config.toml
d_model = 320
moe_layers = [0, 1, 2, 3, 4, 5, 6, 7, 8, 9, 10]
routed_scale = 2.45
lr_router = 0.000499
head_dim = 64
vocab_size = 14747
positions = "rope"
rope_base = 10000.0
attn_scale = 0.125
tie_embeddings = false
parallel_block = false
init_std_down = 0.0
warmup_steps = 324
final_lr_fraction = 0.03
Below are experts of layer 7 (counted from 0) of a mixture-of-experts language model. Rows are named router (the router's row for the expert), down (a neuron's output weights, with its number) and show model dimensions 160-319. Each number is 128 + 32 x the weight over its row's rms, rounded and kept within 0 to 255. Numbers have three digits each.
Before each expert's rows: "comes before" lists some tokens at least twice as common just after its tokens as in all text. This comes from a sample of Wikipedia text that the model never trained on. Tokens count by the router's weight.

# expert 32
comes before: " ", " a", " well", " +", " −", " other"
router:137117111172112130142061128089142089119148109136150149056125084122147116135131216116101124122097127088166133111186061084158107201141179160122131118146123144155122132155137126125111173138131083142117091205136138147118093167177115142156098130186130205156140134137114106125107094157099140125122171145142175125095163119147147142099136139128033134102087107182162161191110099099101135127086061105082102133169125112144066185168103139124153158132133063070135164107077067171116147166130100
down0:130117106115125166149168180223134100083099072099130120136150111148114117152093105103135084061149158158125097114134143116142113145177093119108164154103142131143070151132148142127103118090144110167186126148131143103131143130185130109105201134166135102097083056142166141146092131125113118136114163115131159152144170147144143081138115193109151110197106143192113138172098163135092109173114127158085170146157143200090169073113159162168096126159122113127133128109151145137097148164165100

# expert 79
comes before: " in", " to", " by", " of", " on", " the"
router:097152110159100105111129115144095080091141123183157108078151075172123055160097155130145124170106122172157064144163148104159133155142154194129126146132134163152122110152130149193117152088094151146150085149127137132198112117119135155084103142119124164101171171127158127152105178125103178173094156094133149121117097117101151130110119108150097157134137075139166100132054062144154158132051143113105163147145124151126077149145077139098102165117133090112134128138081182144110082195195091
down0:165160161167130115112114133141142073162103118129093136097176124146145160163119204122103149080179152133148082169140117133163207076126130135185138100129177106090134151162141060150161186125159128108174083165089112129085123044172071150113142129098096137114105155128133162127071056143109110171125160128147150115113098138127103103154157119107138162137122107148120130121172204084114065121097039100110129034128137199081124180164115097089134150121144098169144130126183139134146153151173154

# expert 27
comes before: " |", "–", " |\n", ";", ".", "|"
router:087132131221111114157084171154173146086124136128196103107131096175132105161120110061125140168081124104164094135175117101174149141136117167112111135142126205105087132157076137136184124084116158167074094144046105081150111100162130130106077104117148156155126157181133177107163066198115155100105129119132140119056130132137154100140119106173121136106064126165143166129146102112150128054077080148063141090110126118150101147153094115142118147152112069077138195155136186102088049148179132
down0:154082192059060130154140173137090116084171099124080088188158118125169125117139106139164134123159203108092095125120146127128172154102065109121098114098134089111141176104167104083122200175136128114135188151180114115175136107111158136131244065133092096133132142154125098118111142113139162144127102126072100104165124152110190148168109153127175099110117100067140156184127152101067055126142124129148138120198152061097093187171132043154132112133155152119135105161108204119131122137113172

# expert 56
comes before: "|", " ", "201", ";", "1", "==="
router:078163168161128089132057170153151150107159110147130109147143102168123065158087161120101176111097131119174090173151108127162142165128140178093095082142130174162166140143120174166161095138117131185140105178125123119160084175131152096120119163134156120137155177139120132134160069188097157147104168092185151134078161142106160161109072138172143103100087102155108121192160080096143142104094129079112150064141112141122119141124125149087134096176146064092112152155076130156113072154168086
down0:100160141146096150138131110106129143162163129113134038106133156125183054157164148142162171107117082151136138156153152140191073155187111131079091120113109175161156107113163156127128118126081176080118130166117094154122187117166119118138162115136088155188128102123167158152124116176133143124099111110128159134145151137157092158094168112144157071136134109156201152130154084083102142114178158165103134185144169166151069096182131058139110125116119151133073071127082186134088098162108153

# expert 5
comes before: " of", ",", " and", ".", " in", " were"
router:132168137144078112115135154145205136088172119107140102100118106154100101133139166064167155108119111142145139100141090128185165166137099130137162144182108155137101113171116170161114133092098200198127133132143122119112114162150165193133102134180128130124130108166131126095133156187088198061112180121130107110086079041130186172146132112119109157117139094129133172094157129085124116107111085130086111115119109159135077167183074116127160092191180117117123138113104194123108114166167139
down0:070109093134126114087181143089118138099126138113127093082130141088126136114196159136130167118118092128135138095112074094124158169159132157144121053145089117107106115117086167129157116103126118101173146143096126122144105134091163145193131135078043138149149212130062147141155077126088104134154118188125124066145177162090142093120069142138126070165176094126111132157154121090137139114140141077117096107154185138101128125117125121108162156161152117104105189176120183131134146127094127

# expert 22
comes before: "0", "1", "2", "3", "4", "6"
router:071112106165137143148083155121157132087120128184176045108155084152122126099156194098177094142139143136144098120183146101186134150134146163133132098076136134112147070116091194145110139137125127138071113162066108118187089193087118133116118150113082152134123135154109142148124143159086149104113192108144128160140144134090158152120096086172103099143104140203173179180119122069086129067074071133117153116161164125149083147179160146170157149170167058064137179132119137145160119141192159
down0:132120118135146204097176118143118084109176162115124140056133122147190161094134148135130167140190172162130137154126182105054125101099169142148120177143136137130162096145114193097155138109118105165121100134139164159140180075103114177068107131116146120115120086107063131209105111197116169136200167100135122105074181152112111146072115081135105115140150158101137123129077153114069155159122135128144084146110137126169113153145163225145161090104114124174163119158103073133131127124106194

# expert 33
comes before: " the", " to", " a", " by", " in", " as"
router:091132128128084158123117166121130119078209174163162144080123131116114100171159163106172168146107103125141077111131143114161102176138175197097144125124080183138138083182149161133145150160096119225140127160148117127167084164167121122076135106112069104105166154155116173122081148130114176135138149148164141086120133134129168104125063107135141099149125141169173139142153051094118121136094132150129134118131145162177094105137157106101129136146153100100180133133078178142098074215174092
down0:103148076128156094172140115155106102129122059139117128137177080140154101069132116098072136162151086110179125141127144090140071158131095114145159107117092149100127152072174155130114110152168083099208124171162155100139164102117101081125121135133131153100115154105138094087167142171133129083097139126183095135169153124122100101155142157115116116100206192141150116136139174123155155126188146145179114133119116114151101172101156088133125131078076141161155143125211113198193149060106126

# expert 13
comes before: " ", " the", "00", " \"", "0", "000"
router:100132087103116139141110156098226073083153080172191085096095154173094093203120156094131141133135174116167114089101122075128125185188120136155146104214068141129123087149108175111095139129129099171152121201134106090195061137154158147122119141189113127138118120133147108127152113155113174107076184131141184100106104095110175100095102121131079102095074080127140167172172103089107097114107161130096118147080131149148084196159139106114123138140182111161100180101135097104136091127152129
down0:097168111097126109141104103115079068119133115120084168089152182135136160086128206089155147112147131146162089143153110128129145146121176134098172121090191096117131117130125140165142163087134163105144163157097094189133108143240090162114118111180180098160098069096123147159086081105117152130145064105109121162079151182171103116136107114153215139136069194180125102165090089147137151139181161119127142075123110129116174166077092146131106130115138138105184155147122061087097119129099166

# expert 67
comes before: " |", " |\n", ";", ".", "–", "|"
router:105115120171127091119064170137142112099132195157166078050151127179093132133104183086122126157066110118210102147158096074201161130096114156129091116152112148135110095166134130161146148095113128165124106139092121093186124160112093147121031127100134125089158141176117132105158110114026122086074171120172151127103098129114146087115116102139099150135095126207168150134138130110138158126101052073066085127163156133141094157157119172107125120133118099124106148084085192131097094127183113
down0:080147110148104125127137086141138109096132198104112125158139100095157180107087135123163114170159147138138153151125134102162166157129153149109149153091148113102188139167085132093130135089082176166119103145134104145170132134145158125177108152108149198117155139180132149186106118144079182148090152100111142106185123099201117092113162094087120164120145221142136133101106164176215134099091117153073197162151116100146081137136133132121146096103150129134098161150121156139121140179142136

# expert 54
comes before: ".", " |", "%", "°", "′", "th"
router:121153098141147107107099178099107116081134112154177102052106103147160075165132137096147159127102117131143103128130081091235095205126124180124120166148093191162117110129099152120126112099145173155120108169124156152112073166140158146091102103131104142130173152141149115143121132143091179087100153092169120137105081126102138090145100132175126137130141084164118182144115076113110148062107067116066098115085153148102138142172107131158157125188095129132075197132137177119117078189139056
down0:081132088148116142090105090103145176071071127144132134160117104174096102113107129124118135155170113199162151165148117110094149149152209119154121054117104159116123142144147147145124175102148119112071107122141200093141176127158082134097097166156068064117086085119146159135100104123094119140079125159095145206131148115176108131049135188169135106181142110105125030083117174132135119137142170122105127124123118153174113128094197127077116134078192133073093133119138150163137128045131160

# expert 28
comes before: " the", " a", " his", " their", " her", " be"
router:110144096154066131137122156126179124104128162172090092088140109128112033132140140111140149124092138109131114101134035134124111194149129140096139132124122144138137117155107180143124104105092100186142109141150088115165103154161105107106118140159078138185207157115138149121120145188077133108131148099175142111113150127080147091093083118138152148074152118136103168117125077074105109130092117079078183141115164123156100128158146184133150117141175082125111144132115178099170113166165105
down0:155163125127140064122167106112103090144135145095144172189107138134109187178164115185165109087152121155100137190127154153117085092121109131137138135205101123107112142123158119165164172090115149162133109188145163060078117141132122181088123159112060119124134131164117122118135062167082169141153119143067122101130079106152120115150139156059151152168182136161135104120155127160173100222114112193160126157118125164146123167084151087165103173115128117157064122123061167118053139103150155

# expert 19
comes before: " to", " the", " by", " in", " a", " as"
router:091094132189142133100116133143117108099186174159134102108155095138097087182160140103175109129137147163156109166153174115178109128093129171121142161132149149183127100137123140156129157092081177169117149112158112111150133193126127154074121159116117101115134112140141138157095167174104165180117152132135091121127074163122178149121114115138154152106136105145152117123099039127125157161070143154108140107114158077140090130130101145126134135128151120060136152169118168080125095166190156
down0:099113158206142062088147140150134151187112099158126102080142137124180117115105191115104156127139079116098140164113108163149107112147120100207130089099139109080114190107122181173158113052156149121228115140120117141130085076145096183147138116135141134133132149158152079096149065138085144132130132099140112130145181146121093087136103156182162091089158135162134125113115220112108139117117159146130148087139135125100155153120143163116108077174198114139113149191064112100184065159146120

# expert 30
comes before: " |", "|", ")", ";", "G", "N"
router:088113148155112116151067172143174067121156137144158097118148121115143084146131149073105158129081109098176113157168149165146140132094127133150093124179089141171156124165096128145161138114080144177106106174100153112220143142130119174143141099138092164097136145227103138091102146108083168071114161092152153108153121108103162083105107098120085174122096159190164140155102081114086200136100058058054168103173116117164144179131077107107153083160129021110125149147139131150137049164164122
down0:164091122145118060099165099159099139085147109112131122148113141146158113083188119148106167105134121136124177091157104112139120125097131132158087153100138139172114176123175093082163148143132093100091166141163120161108125104106134140128125146143120187140151079140112134116120156062161062138143098067130186129133103080134081226130168104167126122140055114155127118135148177116165069099123086173150071119122137148142106171145135077112114168194102128123151071085124079110120201095052097

# expert 61
comes before: ",", " (", "a", "\n", "i", "o"
router:162164115164041089086102136117142147061151157224131138110149076158098116184121171081055122112121165135100091143152141139185161129098134189138122095165095123218087103145147126132176108159109193135080150106138120110155143109155157172130134145103114175088180154149144186137118131137113201088094162124149197085120143106127159153163112055136101183130114175167143189148081124136143136095140071045129145143070121140139071153135069122149163170084126110136108126139095086146121147134177105
down0:189179128121090113117104103122145155105084055130123147159137195126119147113123083132190171125119110140145144090122139119158097154115157116178139182124100124091146098125103131105132167129132155103081124145206121172114149094160131126131148128110121084139125129087156186157063245129110143176142159133077097116115188142099150066134147155111148164140130145144141073145155126071134093138081081149141099162132125242135159130118157128054136141107156122139144067101097051141168161161155103

# expert 58
comes before: " |", " \"", " (", " a", " –", " The"
router:110163122164060116140082097108199084115162144164190113064122145153117087140130153085114145111134133197191113161109066083174146136172128120102076096181081137150136089109110169167164106166120147133108183160043157100165100146131157152120087170121072141117107112168113115150116122139043177129122145137191122106109131099157172136100085096125092127136089122123155120094152111096144151127090131099069179116092146132207084120123133100137101117140141101116114109149110148103148087167144122
down0:107153080123110173111100146126093088128188162162149094132150134102130123114069155128154156128125185079154120078158157165236128147072047115144091095141120195137130147147131216115120124133139059108064131152175121124114042135102126117133145109165093104123120096079152131159150154140105149040092142119041065131141159116154131083110149114149186141148066117202110128161104105097118099096158146151115102158169140088171090131119106130167171129098161118107052119152082118155160146134157119

# expert 66
comes before: " ", " —", " +", " −", ";", " ."
router:153115103152069076116061156152166123088154122196121095078142103175128097137133182108101147139132167085161101145160093096112167089137143181111106146185096180119097125154037186178168119083142114182123112129165123116188159159158111162102110088148098135112154151164110189104135128157093152142111150105211179094120148082081113115094113116118059155129084137164155160154108081111089181171086084025110116134160145103145117197115087186107195182171157103090156147104088105178110095140189121
down0:122101133117181176175153124207081055154128151182155094112127144162095124097145128078113141140174108121121160105112176069073127107172096110138071080106137138164140087132145102118096073120079102064153132113125105104089118054097112085116153154114108064103102076155145158129144166121164134118134112086119215145122112160114144145117199133197145101100068112135094064160138106132120102140108152125180146084157115148116153105113119068170102066115105171138137074138157114114141106087154151

# expert 34
comes before: " the", " a", " his", " this", " their", " its"
router:124107099137095171196107107110168081107117137201167083096145130122159119104129118074125150113141152163177090089149127096126128141142159163126171114153126140171110088113102165125154141082128067202136098133150126099184155169140174136068105154119125145142083142185100103143109108138103218015074144088143176119126166148066156177123107143166106117142104111142208155166131103087105126095097086107140127146097125113143065146160103174182120137160135115137101176093096082079216099120147110
down0:068117138090127150152100148112158094142143101136121156122077118069124112137123145168145159136144141160128140157175168173161081129145108135148198111161107120137163121110161159124108174082150120106145179109114161064209094091104139125166106065118188162107139117125109111135175117112143122140129064100135148150177201052089171169136161182164107120057126122134109115110111110190126178156161123150140171115117102121126130156163146168148139092155125113128125087160099163088093074155126088

# expert 76
comes before: " ", "|", " he", " and", " which", " but"
router:110114108164105111153077136105153113099114146142146087134136120142090103122155187073118142120157142154129087158123126137113130154138162130136105079153092128140096102172093174154146127088130161085116125097065124102209116135124139169092098120138115202170194121128119178154133126145074194168128169117131198147121093156131159124132079098215077136147105132171183128191121092137094137138050074052083161120165170074131106133142112144136145100143162075079109160168080125077143086125156094
down0:111154076155182118118066117152169159184166130174099128193146093123129153196105081145140146108113104110200193132220134109078149144180067190137144117019147124135142138123100088112147081110156061165159149125089143177086072179137049124129117099124181161174097140071143194137175136119164068089142091125120138136062094097152193177122130133186110117123128126160100136155154120150134099085133079145132112168169126054086128110115156146101122175137104129112142113101129155125129185145116160

# expert 6
comes before: " ", "|", " century", " (", "0", ")"
router:082170108166094107135095099088142029049208105183150132140099071144074063157154133106119128170128120066144122108108133114195134146150157167146120136169101127128151138158134150166083164159132108173091063183132151122159110124184163153148082136208127135068117134150185119097126146146100141107101198145140135127111147038111139152106097152119078134139118116130172163138170106122163082085114106104106102147149133092152076183156083096149141119105146123114116168093132109145124096166159121
down0:121156115099100174155129131146090137159143092166103143117197163087061077141130106136133151129150194110095149108141183142161138090112139083150147108144124101136156108176099159106138152133096126120148118156129171113196095137135137131124134053139087178126129191103137134126119154130083141117111186089115120101129161173149047080072140163137104081112110128137093198128127134093077106042190091084089131113116155137108172113130101151108140142155149132132121122082091173136068131165161057

# expert 57
comes before: ".", " |", "–", ",", "th", " |\n"
router:116141111104118119144111190109120139136136146198169042073107103156101076133125255052115212141086136136156084157174110107224123157132148180126110117131112142132110074153109147107143137109113154164089124171126111103143109151130101129113049096164055098148132158175096174115131126200087170085105165100173151121133112122094167114097082136180122096079155162167164152142098127150135137093060100095157137111116169160161120185142114114111116100180120086127116151155073152135088058139141139
down0:133079151148124119147121136130116161029135138148157184171141113119094115146140137160144123108107058179101178144150141099144147100148088145130081112111144090135108133128193147133062100116083126085175112077072122107110130143163184152203106143124142157099099122143158085181098158121161135135106090064179159086147145103081121151173156114133114141195114159124118103087083190179139208138120142107142155094123089179124132122083097151128090131115137177147097090162133182092103124056149135

# expert 29
comes before: "201", "200", "199", "1", "202", "2"
router:078096146119064142140108112148152083113132091170103096120154099123051138129150164057151137152093140097106119129161119119201074153140129124125146105167119129137132116156157152150109104081133101126074142153109103108175119167146111143102085107141114176146136158095117135098106106153107176064098190116177164121034176142087136152114097107209124087131159118138165146211145136075151101116076104119132168074158084170126097133133112148175140093113196132130154152167078131131139066100151120
down0:167157130070110112074176096098122198161133125132167100091098160136170131107121149088118091158072129042049082075108096146125133148154157112117127105150114170095138139109165104163089108153155193134128131104085123162093163124151130097129150126118121137132109117123111185135136085131146135140116130137170174059132094091136109165190103124117139180057164060095095151116131113135154153097149109168110072109084084188124127158153160081112159118102077128147123168101090119146094179098120101

# expert 24
comes before: " ", " \"", " The", " been", " also", " October"
router:135140078172132123123032136096161065125173145177135101084127080131077112128157148127148126103146169173161090138151085145154149152184119118151100089170122168181152096137128194133147139081100109191169121173141114183096089179159103159099107133120124186171155140116112118133123176151091154126093203107147149153108147070071159167135092171208116143114092132185125144183117060091151098081126134075152139161128136117131114186134113132129126124162121138119136161146105098105126088168138106
down0:099169123107102168117125079125119124126122165184104131155101145102117111020150149141167176144143233160166118135160124145066096110142108123142179151095096135139123082152132111105083125198118084152174110135143101143109102076127173178083123116099094157096129135104091190136081181109208117150154176165120135128156099067092136160181110117141156130152117067159073156148125124112118150134135164161165128159128159147166114105120117102127139104092108078125121128076150110097127189082099141

# expert 2
comes before: "-", " ", ":", "\n", "=", " March"
router:097160178143112145062096116131154113093150153147169101070155112124142083166134190080085148159115140120157010095142140113149128178141118167094132164134121152159107101105056108173175096144150135161159098157154112074132149125154167156104074132131093154131108114159143122134101167142118124117078160142155136101119136077170155127137096126159077151151137115135173122154113092111108131164069156118147183088149123087158127152127122149092117104115143077104122140174078121092096059209102149
down0:138105139184176134161188160092143155189150167162137123112152154104090087165153109200095123138077161143174203131146102149119149134108138103144150122123135197066160115147112143102127130128193072168139093159132103126076099165064028116124181088134185144142108176122140104156113118144144144101156125142136123137128132184099144160144100129131105094112147140173144145174159155119051165144147183135166120104146161095041125149136089073137168105157138082120123171104101075124191093171128080

# expert 31
comes before: ",", " |", " (", "'s", "\n", " and"
router:138162111160114101093112120118121122066141146195142101089165084166077124146111189064061134128090091128180072122148110108226132126112109125114124097152128156188101115125147143176179128113139144131110143107078129137154167168146131200118110124142113179150153148144102147121101118134084145122078149115196210126112113114128135149126139121210125146140145123179113150117111128170123113156114043058086145132105116123133073150135062125138104115119117119060102151104116161147118058147152087
down0:150162098089094166068106108045126139135107088132102151131160123130203163158148068106116116102102103185088146152159129140153086106120130094101138173150118140130181177154185152169066112138101122084126108153129113107103143119188123141142137126120193141135109113127111182167112167102187141102145099140169108146082166080127105125141108139203114169151066150156088172113080126123182149074128164133148107089090132136152161063113137073136149154161154160147140126127123130138180145136154142

# expert 74
comes before: "-", " the", "|", " be", " JPL", " time"
router:094170120202135168151060120160149152115137113174170113124130124158160107200129159128083173122077076129196122171174118096165114192133139123101132097103148104181109138123065135123138137136141102189122135180125165184118112136203126174087108146129146184180115113113179119141069116138064167137126144130183132117078125156139148143102107131180090180080118131207152191130055116082119097141109052082107148118146145107146076119167120172114141168132148067128157172159063085117119090190159088
down0:117207204069127143113129140127096182227153044182124164154163129170129121118134159090091124101140107118128111138190136160152118107184115087138146110121158096137105128161147117058156134082128098130094103148171151065112123122103130167093172114117124166164115216133233086155152172115156081125093076151178100128118148084134177190154140111155124161121113174155154148141192126131139160147150109189190158107145120156113107074108114135111100100137100157122121082086166110128059150135109167

# expert 35
comes before: ",", "–", " |", ".", ")\n", ")"
router:094163085197067151081149141111158049097163109152160130106075047153123117142137134108093138119096122106150116095133132106192142131105149164098170145166114166118162094175094158161113145120087165199100083146114076112173137141178089164129112145157127119166123136160119169171137083134086172093116130103165147082161175087084142127089114111154130093094212135108133137096133130128136097069046081048109149062118133087110097174140118117087099142165182100125077177166106170105124069165179100
down0:087136100146095146107105086123112115150142102131175113148117144124131119130071116139117140061154121140113144138120126145179172135095129117138155154182108109105128105124119151120164049089126173090065131176156070156152124170139121122153148162164148181175112104129154186125112136178086097095104092116084173121104178115185140113115116157111177056139112164147153194112079156081126057081116098115085127141114104123115111105144191068111144145120123130175135138109128201136128136098174122

# expert 44
comes before: " |", "0", "1", "2", "5", "3"
router:085125141176115081141057134148166104074120123142144082127103048146090104124105137122084105137119120092171115140122138107168159171154121145107123084196107172149147108160153164204104119120078161164125108132046143099196114168148140165133132156129111156161124173160131132155123130154077165082105166118153143086137111089119139126143086117142108119102081115160157145157159120126083175079089088122089104103101115152089127169167144124134096135153181101125073146101091155104146138152198101
down0:115132161096147105101128220170120113149111110173183119136114165089171112136129104130099145133197077126136115116084093124112141086148109198090157142165121115123158107089137170120095131154135119174169115072108152085143127155119170155139159097164141118146106126156151103156191184059097108127118117073180118128108157069161075126172078137119089084113078126119147153165144079121092166093113127162095137141125097207082200072147140106124120147085168149160090143181109130111175142165133110

# expert 0
comes before: "201", "200", "1", "0", "199", "2"
router:108092146121088155166133164152100091126130144122129113091140131149098106164130163061115173130118118122176119104149140097218083201177126132125133087129111182158081094136159186130148117094109142186084137180086105066138072169123105179121088113075066140110160136134126135169143107140094156088117125104158174121113129147083106125106091135161107084096099110182170134205115091065097114095107097124089164079179129197141092167140156163108151135195190092117162160192105094156123073092136108
down0:098171116201116077126120144195123124103206089140161121085072064083112137123077089122113162103133138104190188164114161103099098100101143128085135113144088146113051164122083108189182145091150129119072151163118155101148097207146135113158080133164189139177189161166179162122092141108120122172097144106101109148104114123112103172162122135172157166138102085164115131133139164176089080217173122161138084128143112116080121137126170129127128180137037109144125134105140096097059082155122172

# expert 53
comes before: " of", "5", "0", "2", "4", "6"
router:115153096175117101128099125115114107093182118151181150048138083150085064167126166076171095150126095156171082132118101076200139151155158144104145090151130158118121147151085128104164167111118145161145116119132121053164083135136152141110106152157148144158106177183088190156085107142136139118077163098143147113166093111117145197103151059152096088112162099185146159160121087123150113094090104136165117135138141138126066155135135131115085088174133147114105100110111105120095079200149103
down0:104136127123186107097111105104124078094141117125126135114180155116151163071144088127150139135069063143089178125147125119161112131117181059089133150147125077169180100157129103086129136067213131170127138121183126106135081104158106145098099138145154163123119117114132093128131119193146090112132114192106185145142148191076151081094188123071077143125169066192134118127084107179209137103137151145123132167096187140070148116108105163196110135187112120113142135119059186097091183176108138

# expert 64
comes before: ")", ")\n", "),", "–", ")\n\n", ")."
router:105141115197084131144119169087170111066187152135151125102137140126097109133144193035141109159129101088118072128121084057138136238086184178115133112150117187140110130150101124166137141125064132189153112176138118083129142138143134160098108122161117148111110158165121137099087080138119150125092172113206171127134171097138197149113163095136117117135125140148142156123108070126151130035063136112098152132152085147153116124119053155154120136171203074073137181108126146088080072150185112
down0:117161132110164233109130159122139075116080159118166122071125144123107175111119140129147110103137137186151105145082154107104108035109120116109140113127118101126064171148128181079101099174136114162123184090126113186087132134149099094089130104180091100131098128127146114081070182193069138176140126131163087073083121154130172095107134150115091092109085048110073153217140112107057162155176093124129124101064172112063157127143122120151120143075191158133165154121150134127198117152127098

# expert 48
comes before: "-", "|", "0", "2", "5", "8"
router:068121101152115100143118113114170157111135123189173096100134124137118121124128128121111128120065173086161118114124116092144146175082117144085146087116080144174102109143090161159173154176124151226101107157092128106166070181128148119109105148144117147150097153113133170145100121146107159085087143122157151130122089141088166191122086096134106106153172130133163138200165075074092137057110104098105127139161146099149057140152146168139174141199136101024126139087111177145139101183147107
down0:123155106128124129079088125165121111130185144153123184147155164162152111093111209056129200177113061098080069141139054134138134151112149089158169106119170102085126105146121118113122122193130158104153184065164144165154134121114150146108184120125164106151120082086110144143116137093110076167119136137125108182125129079093082107071170145171090190201147124110123165167155163129145100079124153139132140094140195125154207117140110179168153114130047142130168154145153180152080051090128154

# expert 15
comes before: " ", "-", "|", " —", " be", " were"
router:162145149112060118122073188162182155097133155156137097106145075151074084127124188058123109119094183111170065171169078083121164098113157134132135146185111141142087097151089164124157149111110152176129132113166128105181156142146097176069103109156094130109113093128096188116149152185119198122107193122185146109077153048114132134115115090144115147099093132121160165152143102070089121165119087062058171097175129088147141122139116156084145115165170096118111137151116135091133072149130116
down0:074135129125113152143087135100181100106154191161113109158128125136130122109162215080139112111083110126151147158067140147140196178137169093190139121135121147129163121159101134148149106098116114104116147112058085186127128116117142145107112165162096098134122083152086105175179095098129113096109138089188080171112168130062135125150104105092191158125115126190129128132109202132117181157108133141088139159144158062163137111120079108108205086108119052114102101161144134145196189084162160

# expert 3
comes before: " the", ",", " in", " York", ".\n\n", " New"
router:088125145156111126134092112129121118088142182154197098097141153153158069117164168076102163099098145128121058105153118126146102130144143134082139150150145146151114085118117157168177107149084146173079092114146176076154146142123172205122145140137080167137120157155133142148109127123113214124087191100197169098117112085162113230115110102151095184118115127152203153139098086083099157120087060091113124102145149115141087144176135109125133125135129110114099197152096101101116087127103132
down0:128126122159136056136113155127126142153129102068083087164143107132117154130022093110078148161141068123147099153124079146207108131044115126153083062117158076174123149188106085060131206130116147128132137173134095160109125172155160103130122141130088091115161141071112144124127128122166126112097091153115086156067148149094152089088121148127166110132154116117056162099132112167170144110109154147125147117132151106118106086080109125137093105187102148149165143166082182145171105181158124

# expert 78
comes before: " of", ",", " and", ".", " in", " to"
router:116152127122105093101120163141130123081156138172170138070144124172127102137115185071098094107114095165103142111100101092255153192077146129081118117168068166141138097152135144171152160147101169143175091125140140117164095170160129121122116144161109153117136132175151151132108105153082160046061133114128168099116121131085142145090087099161089164129152100126156154141115107111148180162099132097130158137152141139169102151135112155080129141178132094145124178118061174129129104153141102
down0:178097162133172112094055143121106153119177145198171191148146116171115115117149127094120162194149139177134127147132090130098138093115133062068125100125134175147087152148054105124086127097154084165112129088144129111148176041164101188083135089158137156139132104112157110099131136140144163160168163128067100187123118127090156122100166080174135142165116124161137139116126125027156134125096113138155146146130164178137099111123125119138165085109153116121170139161111164058177121131159137

# expert 21
comes before: " of", ",", ".", " and", " in", ".\n\n"
router:145170123100065085092143164065153149084130142167144116079122128156111069094128146051120137123135141137161087119135091060227105160125214130082121130162089151199108112124087165180133165139106190180120115146151135163165134120149138129082116157126090183175118165111118131124147096129108228067084135152151128124137107100112114153141084093134128118087150124128191161119136111108163146137082093105104183095097170165163067095186161175081165131171105105149098145153073148138118102159186102
down0:165111089148115128084087147144090090041152143102128215120135078159141141118122089092127112146074166135105142133086124077101123117083153135192117143162119094129096105093133173126181153118133146116075203094178066124120164138178131117125122086157113073102133093076136084071104211101117087089113191126092142193113108064126167143101135139130137142176110173147175125145061122072144167121088147107117080150135085105153113116107141066086159120145128109177108119150118168182114104104145163

# expert 11
comes before: "\n", ",", " (", "\n\n", " is", "°N"
router:146189144206100110132106146128143151073179140151108105055144089146081110141125163107056181123099128116084105116117161103173144143127207168110106103152129186128132105195132133167142077124125148155127107100151143125188123175145151114111139169126120169124177153175100132114085145165107164084147147087183196072158095113124124149169082067126093119143136120171175152150124123171114136113134094071101116117097150090122119134139127173105136117180122087114108160124104167167113119159106098
down0:117158168081117142119142132105159175152143163159207124094163140061095134166099095137105134145198138106111086153083169160125102205109104158109138107171165184127154159148148136088153103098096120121127131181126157110122103110105128102162069074116169162180132148125173123178140153086137117156097110171117081095156191153110127133098127099165158071102122114160122165131216096120158094094152117096190146145156158144083135148125133116104107121127172132086084093131034153133141134151132090

# expert 20
comes before: " |", "–", ")\n", ")", " |\n", "%"
router:054149078201090165120134121107152074044163110144135122081106080129054124129140154112128157082088155125123125141133148089157119133119141170119132114216111151133117144157129138147106084070118105167168107161120102137154164140193080175128097123174097134134162124109157148126090094128096150094117155146132162099131129101111133167110120144154109109146162133138142108114122093151120086110059105080097133047087168088140094202132069152099145150143169078143115191137110117103089103165113099
down0:089121125145144112098129133156083181107100125126108112187072075125134115086104149156124116109142172158135091063105167143149132136124101123192154161136207149125140181082151105134120084117127093124104138124092122111165099130115090084220093137123128073078133160101094173099127061156163075117184145217124073101125151113146181102155146106146117172109144145104095190127109150178174139116167103105136101068097124176159172105116141134143179158190141069141125109083203148142123154192151104

# expert 26
comes before: " ", " the", "|", " a", " his", " \""
router:122124159112055097153123183156158152125136142144135065065160103123109110159111105064108098104147148070160104146144095125127107139142136149099139146165101165106122143136082170096140155138112108178117132162147134100203120166132181157095124151138080171153135168140147133141108065158115154081090167106153173068119176114098094143131107117134071146158108164124162159206111078066090132129116117079112167071154142103159106173154134120106141141191191109087129129135122137128147084122152100
down0:125102188097110104107173181132138154109147108134178090123142089130136129090178102180043073123126128107184121086131169120144071122165125123101156146120124104153119075152128149149172166130110124137073143071120081117142119172116133115100117095144124112085110150176097034165125123122131123044133125169123155075117169121061113119120132115151152133067107070079148081095135114115105125174100120116113095112132141125190126154192123158175070163140135133108122149080122158204100085130103091